config = dict(
    n_layer=8,
    d_model=128,
    n_experts=40,
    experts_per_token=2,
    d_expert=64,
    d_shared_expert=128,
    activation='geglu',
    moe_layers=[0, 1, 2, 3, 4, 5, 6, 7],
    router_score='sigmoid',
    normalize_top_k=False,
    routed_scale=1.0,
    balance_loss=0.00218,
    balance_bias=True,
    init_std_router=0.00972,
    lr_router=0.00219,
    n_head=2,
    n_kv_head=2,
    head_dim=64,
    vocab_size=8192,
    norm='rmsnorm',
    norm_place='peri',
    norm_eps=1e-05,
    positions='learned',
    qk_norm=False,
    attn_scale=0.125,
    tie_embeddings=False,
    parallel_block=False,
    extras=['capped logits'],
    init='normal',
    init_std_qkv=0.0479,
    init_std_o=0.0479,
    init_std_up=0.0479,
    init_std_down=0.0303,
    optimizer='adamw',
    lr=0.00326,
    beta1=0.95,
    beta2=0.95,
    weight_decay=0.0,
    lr_head=0.00732,
    grad_clip=0.5,
    warmup_steps=591,
    schedule='wsd',
    decay_fraction=0.788,
    decay_shape='sqrt',
    final_lr_fraction=0.0,
    batch_tokens=[16384, 32768],
    seq_len=512,
    doc_mask=False,
    train_tokens=236300000,
    steps=9678,
    dataset='wikipedia_en',
)
Below are experts of layer 4 (counted from 0) of a mixture-of-experts language model. Rows are named router (the router's row for the expert), gate (a neuron's input weights, with its number), up (a neuron's input weights, with its number) and show model dimensions 0-127. Each number is 128 + 32 x the weight over its row's rms, rounded and kept within 0 to 255. Numbers have three digits each.
Before each expert's rows: a language model's description of what the expert responds to. This comes from a sample of Wikipedia text that the model never trained on.

# expert 12
It responds to: Table headers, coordinate marks. Minute marks in coordinates, sports-table headers like Goals, Apps and Team, and inner word pieces such as op, ic, ip.
router:086069053129079142141101114117102119135115099111175120185148163131172123075103163093147114153166071124078132144152085115151112142128094143127172122118178156129174073120168118135158138185125122127169128112130141160098102125165163098105136108087102177097105145097106124116104175152098093074066160169155168151157089178085145101105121070132161123089097142105151108155079177154161143067202
gate1:099171097116193168191112115107095163156117092168144154131149130067120208156133154162102154107146131162121101095195142089193091190117064168166139127126072149076112127176119154075114073141120126114154124100120098173064132113129118109126105077109133097155167140069183122142068156094115130158085166097154110119146126119097156128092163094154124146079129147127129175121099154153158120123174
up1:145156098139175198149131111103136114137080108110091186136149109106168143155155135154123086092119125162103149086146079103179059151108111148137137147114052164066101112155143194067142083143106131095112154078124069159057166094154139148099095093122128149102175136088191132104101172144141100104120167126135122150195089114152132095100160166154120128150113074123142135152096183105164123143187

# expert 19
It responds to: Noun after article. Adjective or noun right after a or an, like Canadian, estimated, role, large, new, plus some word-ending pieces.
router:079068179105167123148110140161115120172157146157169170144124101114119127070130110191100130128138161153085119120097155056124134128142074091073109099127168131143174127099069126087128151147150100138167173156135125140098155154116067094124179170016079153136168171125190071172095104177118154164123154101144145147093098150078094114148122074103137111154131163119122121114138123148113107085114
gate1:092153174121149153129111170181188137152196162108115144148133124145131152126144109081087167146183100178132165162138127054126074146124103111112094115098188165086092115127116097103139117132139112122133085122145154125145183075093162111137139157074113148110148107078180091171136118145122064118131094163130159135071090057100111189121138058128092109143098163060168093089123088149110118170108
up1:135136101087096151126121079124169112112167119130096083117117166108150120134077199181184132070169201131151111104106155167097100100153133166152140137153051086161163165107171094149137151130128146087137145102051116169162087132068168131168134143205104117117096099109070125187114133114129102138134113157106154123171159151162110063114116164089111110122178137132188153132096151175120135087127

# expert 23
It responds to: Scientific word pieces. Pieces of chemical, biological and technical terms and formula symbols, e.g. mic, comb, InChI =, LaTeX braces, mercurate.
router:085104155115152145150129158135130107137153126157160171108148083141180163152108129088102137159163144060129186122132143078169162132157077093127111135092097150195146166080095110100080122178137138166187167102177179074113179091137172067102152143108096108123078133148100100176152194177105184118118125136149138150125141149061134098185139103131141135124126178119133134076119142166178168111092
gate1:095089136129124208127113093136149100216167162110167113121114108136152077126153122090045118122155121148138117141145135101097154124145169070133071118092127175167116151220128101110103128147159107171131156145139124092154155101079141100110131131137105114099142139132123160109196154185148142083146142099191055161126099097138095094166182102160132152073125146086076122113065112109121127083098
up1:138128104105083150111147086123142170153149118112123103172134136124131097138078101139114169129065124129145163117158178178083134082087144151123170154105113118128201098101090156109115082078151183077118182061132129143125121174122100156154152164126150130099158097136148056145074108112129199083125144177075136145145131106151086182072124136156043110063125137101137158177092148155122130133176

# expert 38
It responds to: List coordinators and commas. The words and, or, but and commas joining list items or clauses, e.g. "Roy Powell and guitarist", "Leyla,".
router:101133151053153138126124145123131123108151081123120082113125160137175225117090135131153135128152118051185159082146184063130084134147102155117161128094105132152159161092111099116113114182149076164177133180127167141154153173118155079138165137156110120078102084111153040138179167148093129134114100146151241112117140150122143124125149104102153174135134163129099100141143120152104143090146
gate1:099166146152065142084106085093167149116129168123168182111104075149134185153113144112116170093108155133147117079139113148116110134151094119126141153099153093143136055063168156148114152136109142131135174114163102128151103113112149024059108104140100140131081123056146152140117177144144155146154118088146147127132178111116166168153160084072128122098166210114124051119128169121131067127109
up1:103107175140096107126141081060148114089124131114126135115123119129168185144160082108114148151105110118173062097109166143095098110163137109117127161097095113154143094058107147177101119130128180105122165139146126115132095129132097039089104112164123162136080096072171155106162208169156143129168121087136184103135147121150181194160154121086135179111130151101132117156223154093088120168124

# expert 16
It responds to: Names and function words. Words like of, the, in, mid-word -at- pieces as in diplom-at-ically, and first names in arts and entertainment text, such as Rick, Greg, Chen.
router:060063097132113124105113162146072153091175139118141116111096137148141182119121160091103119123076142149212183134108124043167147083151146179115103197079093142157152103090097104099162133134104130111180119167150155109116160156110155073169139118124096082145151145094139122133140070145117119171097138172149129150145104137081144137041153105096135119070128194154107132098106110144164158129166
gate0:085157193152104139096093147135140109159098124111159144114176181163135127065126167102109119197130124092067123083124177150153102141088111164129192138161181129118150126162128144115134119121168156130183132150131177092137143156102105107093173129119129141137120086184131132106096159150112165143143151111171170162125160160112201190125148090190105072083152136151144160130124130213176113106048
up0:093197081065157137171171097139178097095145102143099133151138159131105184100118095175115138119125152151153114139114099150161059128154090092161098107140137113081119148161151168198131113195178068182163206098140086172178120134154092127178159088075117145176071126101152108130123120103115088092115103133138162113079116129127080134146142079083113120122100156066090136144118132143114104130139

# expert 11
It responds to: Time and war nouns. Nouns after "the" or ordinals such as War, years, summer, age, District, plus middle pieces of South American and Thai place names.
router:101155231153118113107134096189090154153091145150148167149134144135131148087142096125138215102143091112129098126148109151156133118101080096097115131149154139165104156143095164132125173172164140152206080111170154128117145156145062096169146106035125174150170149125146133142125146101102168175145098170098146090135157119049179109163121098102151149049133153118145179135128137155149127118120
gate0:126123132115171135172135177059136141146140126195145177146094139069201157130143149171108104166174108139131169086105133140147131209159082161102112187168099109161142166184131102131125146149127135140132157126143150139132159129116237083172178103150159128110101102146104116111115140159136156164116172071108114157181151132101162145143147107103095161156135151066104093097064176126147087148141
up0:134103117093122104130055110137131099105117155084075084193118082196076123155088121117138166091185150136151191153108126063067128144107121144124121117092120052145117165111075106110106117149094085096129129074112116193166098170128115115110133154124091181105158134113108109201127122140106116125083135174126120121170126147127075156101132119153174138066128149036161101124142081161132133129105